From a checkpoint of a small mixture-of-experts model trained on Wikipedia.
Experts: 64 experts in each of 7 layers, 432 GELU neurons an expert, a softmax router.
Below are experts of layer 3 (counted from 0) of a mixture-of-experts language model. Rows are named router (the router's row for the expert), down (a neuron's output weights, with its number) and show model dimensions 0-63. Each number is 128 + 32 x the weight over its row's rms, rounded and kept within 0 to 255. Numbers have three digits each.
After each expert's rows: a language model's description of what the expert responds to; "comes before" lists some tokens at least twice as common just after its tokens as in all text. This comes from a sample of Wikipedia text that the model never trained on. Tokens count by the router's weight.

# expert 9
router:147172160097163150138089077099163190094105144106118070160174135098176125081164158173179176122077106090158180159152185125175127096137150123166098142108172151147160097153088073154084167136085148
down0:116067174105160107129104123150095158089145171127160158122140121170111090157135083159135153141111142158162132128135104121120112126138113141103125133124113134151093148126223104082137106061166043
down1:111081178112073126167151109100161099102101131160119100142192139127122151154121106072088154147128170166086096094126184111120108118133087115175119083164097154138070133144163120095144153151108101
down2:119121068090088153101112103110163107113161131098176120115185175106170125109080094092075158160111123117190104121123103141119183150154145146138151161089171121036103172122111168114167149150162062
down3:172199071130151132113138133148147136130096083157117177145134169070115108119144170112152131105170129172136205144131133131130145114117133135098147161177182090133148120079119154092183108139142125
down4:128144129184129062116117107115146150164110156134168119152160073118102133164147153158183091148137136114089130174059118117134145121133130129138130135101173153157098105199145127151173125107124111
down5:138047181170155167118121148151103154072071109128143165134096178198152132089124145127043128116097111110111114140149076137095167182121112152080116140093161137136134129111165144138108080096111112
down6:136149137126139094160145112084103138170129089132104089128150101164157155046129091152145144173171121187126144163141148116164157136147121113111111201160165105151143132116118120136099216162154157
down7:135109126085076099097181168089134123164153092137123205176147139090124162169118108165156125119090128121139161144104129137152071135173146150114148154104097127102164152126122099128150051101111071
down8:104089173119113161137120097120120110135136101123117185145120067084127079131176108162169129181122069183129141192131168072155105159151065142140131080127200120151110080131105085137118105033126065
down9:145136139133126105093099120131099147090182120143120134167090169131127157119140005102129113137120133078131129149110066108094056136150175154062125153123106166116102099141164172162120172162114120
down10:180108091121135079153177108176179107128151154092163152123162106125113134148103152150104156144122119143128103186113114124123106088172102139095168157152122166151160125137142161116087115150084171
down11:116116129180090076113112108158148080155103156131148110109148126115090103181198101121098189160100139126110113055110100087149120149152142124125132137077092128127091117098106130090140101114084146
down12:100101141139130146133163170171110128079171098106128149122108109141096152117161119170106192112080164129118161118146125166129150143152166158113096134120127129048144095101096171156155106121152051
down13:089168169106144157132189123090113122119047133183125107152134121106125141155123171088093145158084132098053043125113118118144105116139133151137086133164125147125102144152134132118145132138110093
Description: Table row ends, URLs. Rare cases: row-closing pipes and line breaks in results tables, plus http and colons after Website fields, and occasional LaTeX braces.
comes before: "|", "\n", "|---|---|---|---", " www", "www", "-"

# expert 29
router:146173158098162152139088077101163191094105145106119070160175134095177126081164159173179177122077106090159179158151185125174126096138151125167098142108172151146161097154088073154084167136085148
down0:080106120079143149139140132147126071153108156193127116153121153123165109150095131091100107096111134143147162096154073163145123141126136133107180165065136167124108124151111075169102130140126167
down1:132147116080178169106100165148117115116114177121137107092131086160163151204154140145144107133185034160111153119127122143092119116133146159149138144144098138184148114061157123145145179101174155
down2:145108109190190181139153094099165120113063114132113126134065175134160117084129177135153135113137150163129135117156113157154152151124133201099175149118144082171076132125144137174143152105126173
down3:048095117108083130099139132107185121132150123200089137136066173111099149143200100125106098144119174123074117124077112158147124164159193124157202090143106139140170117082140173135084124109109095
down4:255192140067122136141119105149144102149107117090140123153101101134152150134150144176158173130114136137112121142164148116122085148100155195126096163105128112143108118156133224085102110112138136
down5:124179189201137076084117188124139150140096165110157141108115121124113143154148184139128135108072151088114037161139157104125074080125109090165114107104178107165117076182113103141107184118130129
down6:140127160110118112089169164163119114125086112058138128107132125155104178132136169153122136148122105070104165094147178085181127107112076113144110097157082110105149110110129169130193117144106066
down7:148125135195115084144081135124173142111161149179146102120180125108100110166127153138102212090106118130079090112128125112085123203183108140097170141117121118114021095095115141090116135093134082
down8:108121135133154088134137150145119141092112146136130107108073113137118127043136110146106102122179124126181152084101103116093094196100146136158117180138081165119117127105121139122153152107101153
down9:129132175114123127174097194144122111112085157136220125126162104126132160175124164113110157164101162145169111125130056093184101124143155149167134114132163150127114162132068085134113085121135115
down10:116126120151165051110160092126148171086117119128097131076158108138136061102130146124108156133167167108104161151150135133061097118177120177128114121130135104103147161146142110158091126126107215
down11:117122140116117107145144155166122136090144070138147161117117093174133137171106194143111107125181167134156123107121202157066091138131146101117123174116105126121138092121130132115117095073108183
down12:131093119105181091132154132145081141130112156083125174123201152172145140118104140138159146106097172153117144137138135125156131106121135190133132117154155142105114089135166116166167116162107119
down13:123149150061117070146152114157126140159124127094129095159123155121121139134180141187127079169160125168154154160161119124130135101112147134165153149159126110129190126107126129136154100095133085
Description: List separators, abstract nouns. Semicolons in long coded result lists, dashes opening infobox lines, and abstract nouns after the or his, such as investigation, opportunity, founder.
comes before: " of", ":", " H", " A", " was", "ation"

# expert 28
router:148173160098162150138088076100163190093105144106117070161174135096175125082165159172179177123077106090157180159153184124175126097137151123167098142108173152148160097153088072154085166136086147
down0:175127124083148119100157154165125164160154159136130133115121176139125086115117108118099102172120116095102160139108112117109152117128106122103131056194141209165162146147166156106128174092125137
down1:105124066129093137109110127081112112140164148159100125159177143162129090138090115131087111153080102135120098060067165116131118129211185155108131089158112134097169102150156110100089173142091153
down2:122095178090162068135169103109181079146073107195118104144122117080121078071140155162111160113163103079119150138087135157130132130178120134127154108094112121146178143079129082189135151123108103
down3:147142069130112086090096174058160112113074124163165134109019154134208097100129117084132086103103159150112138136143157168136140116136113113127098155133122122104119114110121169132098165213131145
down4:140150139102096169151130086123097142165078102138182148092118095126202113169131103138120175188207125125138086076108120151163070110177129078104101071139165157124120136147076199132144135129126148
down5:128115125179126094161184096131119104178125106111149090173159128141095099116121140154167148136205081107127129117106140123116167120152158163168161153117111119080101159193155180117115138107088134
down6:110159093126143107157101098074080142192135168142123103176174117086157129197138109211146148166154150125128100123092129108114143128049152095116133122130091170134146107115092138135145151103157085
down7:113148165152128162183133136080135152136125121133117135043118133106142139135208131160195154078165146137135125127078099083152116104153138127144188107128082149095115161117112115114181154140113129
down8:098144103167112104193141136070094123144129185102131135147037196087110095129095106119142205117141104177088127130095126111113115163142182098187143115072128119116114104140137199121161051119087089
down9:121095160117116139117086143086105155131120117148131142093099143129102134155114126147120180036160160194095189112136137114188215123128161114076074066136138065148156128063069063169118132154158156
down10:061167095151136114114089174086110130089116138155145127113133118142119155159134172129147093134100065142137209122091089097112105156086132093076087178119085116078105159112139102190131198068136120
down11:135067163101150114156121155163143131128135125144203137114155145132125159114145153101170194133153110106101166103145132062066047149085070141159160103234108162096151147143201145152109127112150076
down12:120126125146124136120122078136055105145132143106171104198104120104150117078144157107159109144107147079133146101142081115104104125172186123129162098090169109092124155151147136112116115103175144
down13:136099154202114190151161103120080080140125146068068148148108113145087169107110146133075142150162161140109122132141152141140074073128143215121055148162118147122097095120131098139109122133129133
Description: Numeric table separators. Line breaks, pipes and semicolons between numbers in statistics or climate tables, plus section heading marks and unit words such as km, miles, degrees.
comes before: "|", "-", "–", "|---|---|---|---|---|---|", " Title", "==="

# expert 8
router:149173161094164150138089075100162190094105145107118069159174135098181128082163158173180177121075106091158180158152183125175126097137151126166098143108173150146159098154089073154084167136086145
down0:106135207081129152142148137123151092085140150137078132116103144120107181150146150109168128150223170126121144105125139104167176114108097068117157120105124105118122115114109141111099088152113119
down1:102102145120139166139125123124158163125155055125096113092111106106143062119135111192098111102146122119159092144105136187108141063171100120153088060118124093121070137055203187177187110168103135
down2:145099106137102176173145112097085141098051141145160137154144173091123124118134171116162054125140134130093110172129041113161103124184178118142140170152127205138139136099161059147184055160079125
down3:168140107192132120138112091096172108155147060135127138106039132126129099118128087177098119124100067165098092059113063153092065144154186158127131085161104140157141109121148086195156122194185141
down4:192165119167092119146154137135113155106204104121167172184125141145092099091147067159071150101171170110128137129126117125090119056178095122116152112166103109222102128149159102133160077145155122
down5:133119131128143123149117207122109134109164108094070077128125185114111121145096144106130070073158133179121082081095144121148056084088133120141122157129136037128097102077143113158163093151068120
down6:117076187094108105142143122091085131145115122146120139138156210131172182099112113114154115074182101078082153145126134122113159121156071084115140125130146146120080144118155124124089158156078081
down7:173118104115125114146144165146109121093107142121101101107102105119117221156097140164097149091081098115122054100102101099141131094107088126160147127115098166081084149091093088133106141124144123
down8:109092146076102153136089093107091122115164175129089119142074152102136120093165123124134154124149157094124117129123083118126112182174174200192127154178132106129171144119164163168119179142147103
down9:156105140123123118111062092124084121183128112130104127136146087140184144171098127067130121145141179102151131129091138128092083113046143130115182149181086127106161099109152133097132110129147126
down10:166215140126101104152064147150136113099177136179127038114143129124133077097116160144090201096103060158155118141157082081130131168137153171100139089113116095107147144162132185135159136118151112
down11:164154106126045114107122111125131146124122124138151139144149150142127115172123154066132101123073117136099144155048127149174070160133111117095107092174090157140099128096110079124117076110184159
down12:151089079087225138083140120161171174156151186153135159127178091186162090147125173144146129103161110181052117146168133138157157164121105154119076120168137164116112166107059132104161099098114090
down13:051120107058146197140155130173138088162091159091128142175157140117146142185142088086056104120114198136096171173156104109115151133079167155165131158151095121137083070143160104182134151131161156
Description: Common noun heads. Abstract or general nouns ending a noun phrase after possessives or adjectives, such as music, audience, resistance, orchestra, plus word-final pieces of Japanese and Indian names.
comes before: ".", ",", " in", " of", " and", " to"

# expert 2
router:147174158101163150138088078100163190093105144106118069161175135099176125082164157172180178123077105090158180159153185125175127098138151124167098141108173152147160097154088073154084167135086148
down0:119082131130146134176085113136170165084143114093127138174147107131146147131124090173080159204175141158165128131075159122167158119139123202125099106185108097142157069022137126110121091105203173
down1:090066151165169166134136104125107118120126200097164105198172088141145180110120094134099109093146141111166120102122117118061136091069104098129097067112153146110156117137150132124173186207091111
down2:194113161153124125141094123048139212058150142141106166084108214091119090135110071129105116108201128193102138155124123165143105075187082115141129115186162087153158118117089107131121127128167090
down3:139099165170161122105143108118103135167158206128119148102134132133142133057115092076106151116173192153111051061123131114123147158139115147114128177118141121142152162166179186054182169118066157
down4:141216062150074095128160182160103147102132055172200109115138138083158138123154181130103166147118130133141090095162162152097146103124137092056134120110132125147150121119119132138148108137043089
down5:109149143117158120094113179130112147112144146123152193116157086166095174094121170105112114123139167109118088130151115135115104175126092122105167188125103114152088200141142111141122121120107124
down6:167092126107102167109072134155153118135159111090146128105136132137153139148096126192151112142121086154143079141136163153077206092189167098091130171093114146120085205164184165145164153153143124
down7:127126193150136097157102155115117090118094113148074128104106188141111186114110117108121079103090143132141140106136050141085128109134067132125104157086182123073159110114100128160150099176138163
down8:089168112137086146063137149170113144116071115139162128102108137138159141144103185085152148172092114152145108153218110139127096107107146070130118121218151157138155076165179115144152126108083144
down9:153135125131153115055110167118110076053137157085107151130076131136127139150085135102128081145116154184130115153025162184053096079165179168116128150101126108111106157103198106181119142110166137
down10:124160116062154064078161172097157117153134114121098120115084181154188140056066124102153091141080152102121140137137253101125156113082155155113134187151122146101163130130074106154154116169130123
down11:149141137139089108161142150128109105109150155138149141165111068104100096128141128124105110117099106104141138067155128097142093083152096120077142196098073116101170115093160151149069131135112186
down12:096127136107110134068149165106083110109139194094134167143159115100079055160161155156176134137160145102150137116136121140108053126100106138113150077105105125141138177071076136133089041103167091
down13:130152143133161161111113131178138208163108139136140150131104136102073099129154079145185185179127143146106150150153118104093103138072107122170076156130103140141145103144088142117149113156158124
Description: Table cells and relatives. Cell separators and entries in score or election tables (place names, small numbers, percentages), plus relative pronouns and subjects such as who, that, they, there.
comes before: " |", "|", " were", " had", " was", " are"

# expert 7
router:145170165095151175134100068074160205087111123085131077154183126096170130095155153185173174098083102096143158146145185141168132108101154116173103146112175158142156090151090078155080167117089142
down0:195105133122130168137151188140179128094139126137144102117087161130128073116109134139202087145071090154112113059105121177095130101100139136101076141134086076133120192155177135145204124169108101
down1:124132053160146192165155121102139154157123143133134154120119193147154137126134103144127118179140103130142138112160151151071140113163168144114147076088192092128104140121091148139134068196136108
down2:089084107115119144130071137119162125110099142150146109114135109119100099144127113127115147086086118148157139171163160145140139116122159163148171122090125109119130173119110152131135155140141112
down3:074095079144159085133104138171086172108153114093166141146130048113121139103124076130148149147131144082133127108101161066091093141138141089061133201093081133142111142159102138109139156117084128
down4:146143148149137142126134129103147149143064162106133144108237194099152113087105045121056073160100120131161169139116158185166121112109139037129199076094072156082134079076118107127125121074103142
down5:113192104137136115116132103107131137137084131155195128147134186163104095174107128163079120122081152192129099183091155112149170147144115150105099109120134140166144150124071098142132075169199097
down6:138082091130094163111125130149178178097142126140165082137140095093129173084077089105162214121117073152101122161045149129131123101128085187142106159198127154204126108089173038133133110095121149
down7:108128179116155145163099152113163100070145133141142100152115180075069152091142101051152144133129107084125121123141157126208103149117057115091114071100119100169149112084111133142095127130078222
down8:126108169036112145102142160124137198134164167090173175130109073119151109106140115148118171144076077170178103106128149179164134099133126165116118140078139148167135113140086180123075119101103134
down9:126054138143143091120164096073100147147147147102150158139138135134113060050183166084171163143136128116127150168066194101089081111149117084153161109091180133139113130105097081127207154124135175
down10:146094161079139128150035131138107073119149133128082127112175175134142182141173100124073154113094161160126120143145148176146148097107114151118150162113166117214143119156163148098179146127133158
down11:215144116083130166127150140084185159137087160140132198128132159126115137061115148167134132186146134152165114067170123118097164186092179163145127096151129081165155166114149163034115134089105136
down12:150142120158176138174115162167116083130088147087119150120131125149121094117176159096122115162115047151092114126153132138152073156064134191074152122098127125116098144132114146141071106133101189
down13:142133162114146118112134059082116138114122092082155151120162129111114127137093172141131140164134109112096093152128139081111127126076130127125180185161107117069155144092164090135097173185064137
Description: Head nouns after "the". Common nouns naming a thing or place right after the/this, often before 's, of or was, such as fort, project, island, album.
comes before: " of", " was", " is", "'s", ";", " has"

# expert 60
router:183133077104135137138084129087156177136103102151108116151119165120169109105130126139129110098142016108160134101125128126166094109097208136122098092078152148129145087111120096124062138125137142
down0:072131164161131201109122151126190169108160088212083162157085130114146154143161161173141160150123157108118095110068179183161109156093138148132136094145173086152127096145133134133098166044115140
down1:174090083098093166101095150135110108150150112125088097169152098141123137113143105148177089116147137160111096145144138102131147107130137121117098174111137120085131075113099174102161095118160180
down2:176131131131098173153108151170176102116148197118155164121140104129127105113109206137148116151164106112128133179049109130157145124075185146185150071107125182153138133128110139129088088148161130
down3:169161124133135147094105082087079093071139184156131142190114168112136074132147166113113072174145121155160068100213094119132148125161127162144147134131129180122157125151156109150173102147166162
down4:148168114143101125237157119118096109148133122140165177117082201146142120142140158106069156125019166161161119136105167145184126140116188078098156180088130196163108221183111121119138089157110103
down5:101152137127133127126124106125154135085158137190112159081115039119141145128159180155174037151167174082129117138167108091078128102119117126100223183145154150152192106152112102139133051078157078
down6:130064129108151160074161115069201126145165116149117124157151139155120141090177105153171029144119127158119123140094152183161157121185142143099107135174126149084129153121114141104184136122142096
down7:143119171132166150159104131113169157140156101178137137162110094089123094140136180076062146190113172165147155106172137129138122131106106125106104170131145116108103111089125144149136139118097155
down8:122136133185142144137111136146084111192142140124141129165143103119082091104071094174168112095175159125173210150143093102111140059186147110118126153080138127133150143118155086104113141191142108
down9:161153142115140172146155097145084142119177161197137178099121109144178090033079164156117171113137105114145157099112146107066158160131173142189133100147070148118085131104096138092170120099119113
down10:140118060131118119097109160145141146101124125072157103165130130111089117156067107102149123145169181144142100047115150111183104110160159139140108107113113096135087122108119142098159072169122127
down11:146096144150158100152128118095122153131090046094084149103132088138082107128077186154127150156145155128172154054180140108092084125132098123184131103153146136151134160139124108140092104149107151
down12:089173179133149058138177131092127141139214104154132106116151180110123146128169109116088101148167183115092133152163088098195130136173161076091122160169132154108112102099111118129127100146126128
down13:098039160136079123175147093096146160127070075150131088143131141131094178104088130119145150110090148136148118138104106155143093107141127101169145115147148102124150168133088159093108098151122088
Description: Institution name nouns. Head nouns of organization and place names after a modifier, such as Supreme Court, University, Society, School of Medicine.
comes before: ",", " of", " (", ".", " in", " and"

# expert 15
router:145116129096121149144099154147184188148097113093073126145150149116139097131148130142137132118102100096138123129117114130128060129115153170154074094119144127144126110137133110184129141178102116
down0:124073130142112108122091134097130121123038105131206145178129144127073126090128083125095097097150134149180088127102169147115126137137108143129157133076099178132137158111136139112161064202109078
down1:123134144163122109071107155095181129139105152187105111177120078093114156093165105120087173150106151085094153124101117116127085123095114116135082132127080183099137103054210130120155143145097128
down2:100116154114123148095153184132155120125134160138142134205098082117106140126122147106154162141143178172170063172153131120120161168175091098141105138199065117143083194138211120155114111194151099
down3:155121166079110086104143146112088116143121107107105089112119077136149122124153116137109156158127140106108113159099122143128168171141101145107149113158146143119083109096098082122149160114141066
down4:114107122131137124138112107143143137140127103083154119175108142139083092113122136126161140103182146128069106130154108159125112139122074127118149144121099121118085088165169106104082125073088117
down5:150149180183072113090110171154117092142143101126096137100116113114088138091153118124159157133147131126150124125068157138119134114152136121128102125141162099133098120099107127103144147107129093
down6:124135124137145123140131142184088079074131164134132133061154114138147168136118123123164102132091131152124127119137097170097082110132166116136078081132160106116156177084190152123121131179096096
down7:077104081130096124146101181164076106107114108027114117094139102137095092126186106119161108112127111149154153125110145159107100155136093102074123088144130161079159162084107087150175171101114142
down8:134073125089128112170203104103149094141081117144144148137101126135170117094113108124085150112092133080127134107118115090113189129136099080182120132134175119105133128112054150135131140132130156
down9:157110151126076151105101096143093124129114107124116136142160153117126127129113063054155133091108130029119089119140185107102089109106147111150149181135129095142151084150124110079115128136169124
down10:109141207117138135125164113197119142096164098113162167164135133114111134176094132088139133157144087120118139126077129130126076068125174097150120140133116081255066197090104120114103139176091126
down11:134096133120137136164072114144112110146112143159145124146123143128143156114188136148152182125141157129109137106096164159081143153181118112124149097057108148124087124123171106165168116152129134
down12:061144103130132150139092154105149107118107128127057143200112136133113077127192159111105122124152159048161062135131111141160123096115148157097116092157075103121148099121169122114078108159076103
down13:105182105149139170143142128076183120108135120137101141139091135112110135073148128123127100142109130133142095140228157105155113141125170126069184130094100104077108123127102130190104145091101115
Description: Verbs in narration. Verbs and verb endings in past-tense narrative and biography, such as was, has, continued, started, begged, assumes.
comes before: " to", " the", " in", " a", " by", " as"

# expert 13
router:128179152110163097129091035111198163120107175078129097129156161103151082116160131158184169113104065101135140131144167145166138110120149127146123139130147135135234045108119116169072190130096127
down0:171085067180141176149062099146188114117146146112102113132110108108111106103196175110167191122124158215146084091078156159125136177141139144126138184140064142139099172160133137125169170178164135
down1:080134127120087111165152169144106085099124087119141138091155118142147144175127099100123128077085101076105033073148133070204145156183195126213182144145127099139134164108140105083121187106088133
down2:094151111127064173145107112128032114147164085153143144183113150110151128114149166094136163162141164152090109072223120122093133144107130124095177090149158139100060146158130121152118108145107128
down3:109080123137141144098129096104170100135150170132140160140158125084128141198056111104093205154110175190119125140147120102117121120178148180138154116146130093127156073074106145106132144140079144
down4:124088100157084098190055157089152094045100157076141108090155146163080162190134121170116150175174122107125139080122109154160123114116124092110116106102145107049100127124133128130142135172100115
down5:120205144175135084166171123164111121102133087185101135157132076075080096200101085071100108086140083167165155126174136106180118164139131094140112182074135096130106116090052157141131122136122114
down6:119114124109165121083184040149104117163086116148177167140165118154100159176066117132167151146114134105112137123157135115101194088080133133112123131140216088180091072173139122141093176120123118
down7:100166090167155112105136114097122180108094155131100181129134172112155097114122157117058137130091119115159148138161157142077124180099143120109139182192164140148177042110108160117177107129109082
down8:076069111124125198179158127118113160079149105128131210114056112123091150124101140122175152150129174157130087154117111109143150155103163090119128121194151168125089120122092125074151154123132184
down9:130103093087132138136091106137080078166068100140087135039167114115139172182152095067136113084146133217098079155133200138166160105103162122091082127110112124141105112140140113085097138144109145
down10:092079138120139143146114106172122094102153175149143151060096141102155119173119136101169158124121127196090136108109135099092121148148170147145113161097107173156175093148187081124134132085168255
down11:144069124093137153156147126109131170097126203217123085097098113155128150126153100092153177186088131083115182106154118131133140133123132107121135099136164115120123096138139134084114155090143154
down12:147109109151091121146192156084142162112122167153136120118100094151135164124134145151139119086136207069169084058101125169142160125114120124175131177147145154069057177106106102176128182180085165
down13:135136143093061175151139104140159130160121101131097133160086080134114100131032133142137141167165130151065134122076172158109092115140086085105158138117098100102136084137183115129082158100039142
Description: Surname ending pieces. Final word pieces of foreign personal and place names in biographies and geography, such as Omuri-we, Mar-otti, Stent-ler, Albufe-ira.
comes before: " (", ",", "'s", " was", " is", ";"

# expert 59
router:123175143112186098151083075107190185130111130089125097122150140106077086135145143128185158099099092088118127144139165132143138111093163149152132108118140145138213019119129127199081208154085150
down0:145132122068136153076116166100128145182168053116138116123052119077113110138102114070141108078144201121111154124131082089136141131106180142123124142151123109128045093160132166085143139095116146
down1:138208101167107170161145135126101159125158183160105098146113089044126103085100109111159098038159129085173104168165183139117120052147088108071152155095119160118116115146127153169148145151105065
down2:109155092087128144050106080088179127170062160183169159136171129110175141153117173129146140113143105099091101144164153142135153121080163118135132134138114100108110171107096123180140076172118134
down3:129163142137104142119113112102116158143120123172115128156125143119151094202135112132140162168141114124090113127113142162117204070071107095088142144178092132108113112074115162112142123107114141
down4:160106133123124077164138240169156127119169117083082184124156101185170138110137169155134090145144117122137106130078170130151135062158183139196124093081211113136110129108108113122091145134078107
down5:129148129085147108102129108113149183091150125152142185119078138095129092177077106105144121141130158146145090048125157138138163085140131127101141155131131141156114182122153102131145098167164134
down6:084141081131103119152115120183073115128178171132137166096133120130161067185165110121143140068078117148140124148170152123098078122080143066079059145083147130132114185205109200084135111127101108
down7:188186095096134174115083098145086115066144141134043079160130094115190151148102084104097076161095096136111154108125152148129075109097154054140182144094140145073124170124071138160087117124102118
down8:146153162178141150164134138129091087159151160203216126150189096129132111168155120178094114118196101142127064126121137127108145055174127150142088099159102081114096122105157097132157222172137081
down9:084117178135055162069150096104134170119108228171041143125068069135087110121134179049103073139184132120158116082149149129121185061140129142173135131108165124149146057147137103121113134112154123
down10:116107193111121141209110136147184167112083135138141127100111085148129096054137182155171144072086150129149134131158068185184140144095125124073097109192119103107095142167153138153153138139110133
down11:120120141128160074071174159119095131093148197116108187130207087122119029128123075134087084129182155130082075129127200061138131149134173098135179104084104117140101142126147164148121125151116119
down12:164164114069100134128116096205097073180108147088133110102139106099212094210106147133107135120105154108162189121101208102177081184108120091127072153129000150082158132209096140140119122102106146
down13:118119127157181088180123170159118199122082096177066118113096147122107111085087151157142083215144082125155115092124104112137178112063083077117180078110107181193120121136212058105098151050155087
Description: Latin name endings. Final pieces of Latin genus and species names in taxonomy infoboxes and lists, such as Ceratozam-ia, Lepidophy-ma, plus some surname endings.
comes before: " is", " (", " =", " was", " al", " s"

# expert 43
router:147174160097163150138088078101163190093105143105117070160174135101179125081164158172179177123077106090157180159152184125175127096138150124167098141109172151147160097154088073154084167136084149
down0:138095162101094123138112171144084188182131118138126092130165133201098118119125093165106126128138149116125145170121120140056148130141072185105149179108077051098124188138183154110084124134114071
down1:162120070095146088107130196121122131136187091163161097093174058104137157111118181143195156136114100176112150169123127118134164163172143094119133084137106159114129143096142110122179072140061104
down2:166129101122114093080148152114128177189158124066126106132154121103141142082160135123103095151107116090155125085123118132148114166154113105151130160111200109104168155138137111106185143121136186
down3:149129106131179119132129112109116112121141123184166135140160132098137086098139151111132151103157131127185132167147081158133160075179122133190157081140133203093081119121104209068077106134118060
down4:199140139167187173053113163142110157112160074174103159097130089112120080158135178083113151175139156081082116110107160123159134175142136125116158169129129168140180119084179129116095098135121155
down5:078090132138143101131095111132154161143169162110102080152178149158061152125049123164100128108134133045123164098129144115116115143141098117129126155161128169130103123131141124107186155150128117
down6:151160130101152084113121150128151138145140080137079131158140108139183120107181150144106174109155112165076151112093059124173111147170132119117088115150142114141057105069174172167115086147081154
down7:116139182105107116128162133146108102148088085166128132124121141089137176121114068149153177179110122159117135089117080141070119117073123105135131145179129111100216128088115136177112174084076104
down8:178141167105068115094080173059132099126109125107128080146152097142095166098098146070135174129110091122077124130130142128130118154107104119090103119115119112104151171171197102151167137149113065
down9:115139162114110123120085165117117225141111119110138071100094139105142079054143110121149080113114185086128090083173147140117128104118076145124107112139184105160086133097152068101163122171170082
down10:129098070122142124135205127081146109069082138143155107157091131126154100127133132135118129125147154125144127076138144172123154154173055070174097144167147143162081161094085103146122060120105133
down11:107139165083146167166113123128159138149114067150086131181123129085160110160093125147148089177119118051157115113108109137072100173142195127090078100167164144126102126082086162057075141131127121
down12:104137129107125128162090127124107116152137140095091141142123169117133144046107132128124089172089185123136098068134181153139115171199083068109114159125150071129104140108128114151145142078101112
down13:064111143127096131148063164105161156149175122100172156136111090161180091124161109128131090109113098172114163188188085085072120124151083117125123137158129110144133134138078121127134113121102103
Description: Sports bio articles. Articles a, an and pipes in sports-career text and squad tables, plus infobox colons, e.g. "had an outstanding season", Height:.
comes before: " 1", " first", " 3", " career", " 5", " 4"

# expert 11
router:148175160098163150139089077100164190093105144106117070160173135099179126082164158173179177122077105091157181158152185124175128097137150123167098141107173152147161097153089073154084167136085148
down0:136174152133068115114171092130146094136121189088131096154108151129156136041122155166207173192149143121104128149129171125158173108201163111117110143080119115167140115138172151091155126143095072
down1:172135122164159148130149157095122111182189163154117124111087112137108174091139165120117125123122157132111139164140180111152122177161115149106140152195154190166181108090172135075129136142106122
down2:061156122159156132122154138132078129120146132167172161182159148117210146126173130202194106122108088153151122104104143096105141103160091135184129144110084163167117125217090139155147152154090076
down3:096104077140157163031129120114166121119124116070154175122144120173141160136124109189156165131190137157150119172189100169142060091150123142131103132105097091069210088118162137142161091172129153
down4:145055120134159085121140150127214070171133107100125161161169141130097095133085107099114109178153070169071155166119156129152154080134129109130118164152148122093104177129188153126129071140132095
down5:169127110047114143121116050117130104163110130072129132119146149069085130111169136119112165130098157127102122104085089142162146138113123154134168143120141140119132068114174215168111098117169123
down6:116076068143162114106148062154147111112106117128095149102157160131124114102092095102193115175130132129136177114146125122180148088038150183115131103114080092148125110111076154061096060153189134
down7:109166099155103111111140133091142072105106111141196128103099148138094125158114076133104100095126123186076131159095136110121115138191076174175121147171189076066069168145136071105104164106121115
down8:123158129188142140155133135116095133120071144145152132100120212100151078136105184125090127091107109183132140118169082122157133154177148108134133131084168122154125111139118111149132064149149183
down9:173130117138158080149122083145115094147131133162095102085190135135117173064145152134115181160097146078102137106181137093186105140156145039115159218131120099114098075160115111073121200160136105
down10:130117126101103139111123110119094099131147089114084138127113154151163154186133172189109173123110100189080074172107074108169110141107155117067085103106078150147059130128125134154108123105107127
down11:137204173105102216120156112152142160163110119122102135133132146153152189103178134154164121165138131132111137104111097107101103119165164101150154136161147120153168123128153145127145100135170077
down12:117099155146142093172117140078188165133145101151134075068161184111147132159130132177164152118062105060086101134047155067111063094098162069150167157097141133123149119135115090107079166161133142
down13:071111145155109107136118085157148149130097124168131161135098104118096122139162107142121116104117128068185122135044113109127153127114167111131109141159113121116127090099107117088210175091144093
Description: Conjunctions, infobox line ends. Line breaks ending infobox fields, conjunctions like but and and mid-sentence, list commas, and units like mm after measurements.
comes before: "-", " and", " Website", " Coordinates", " Died", " "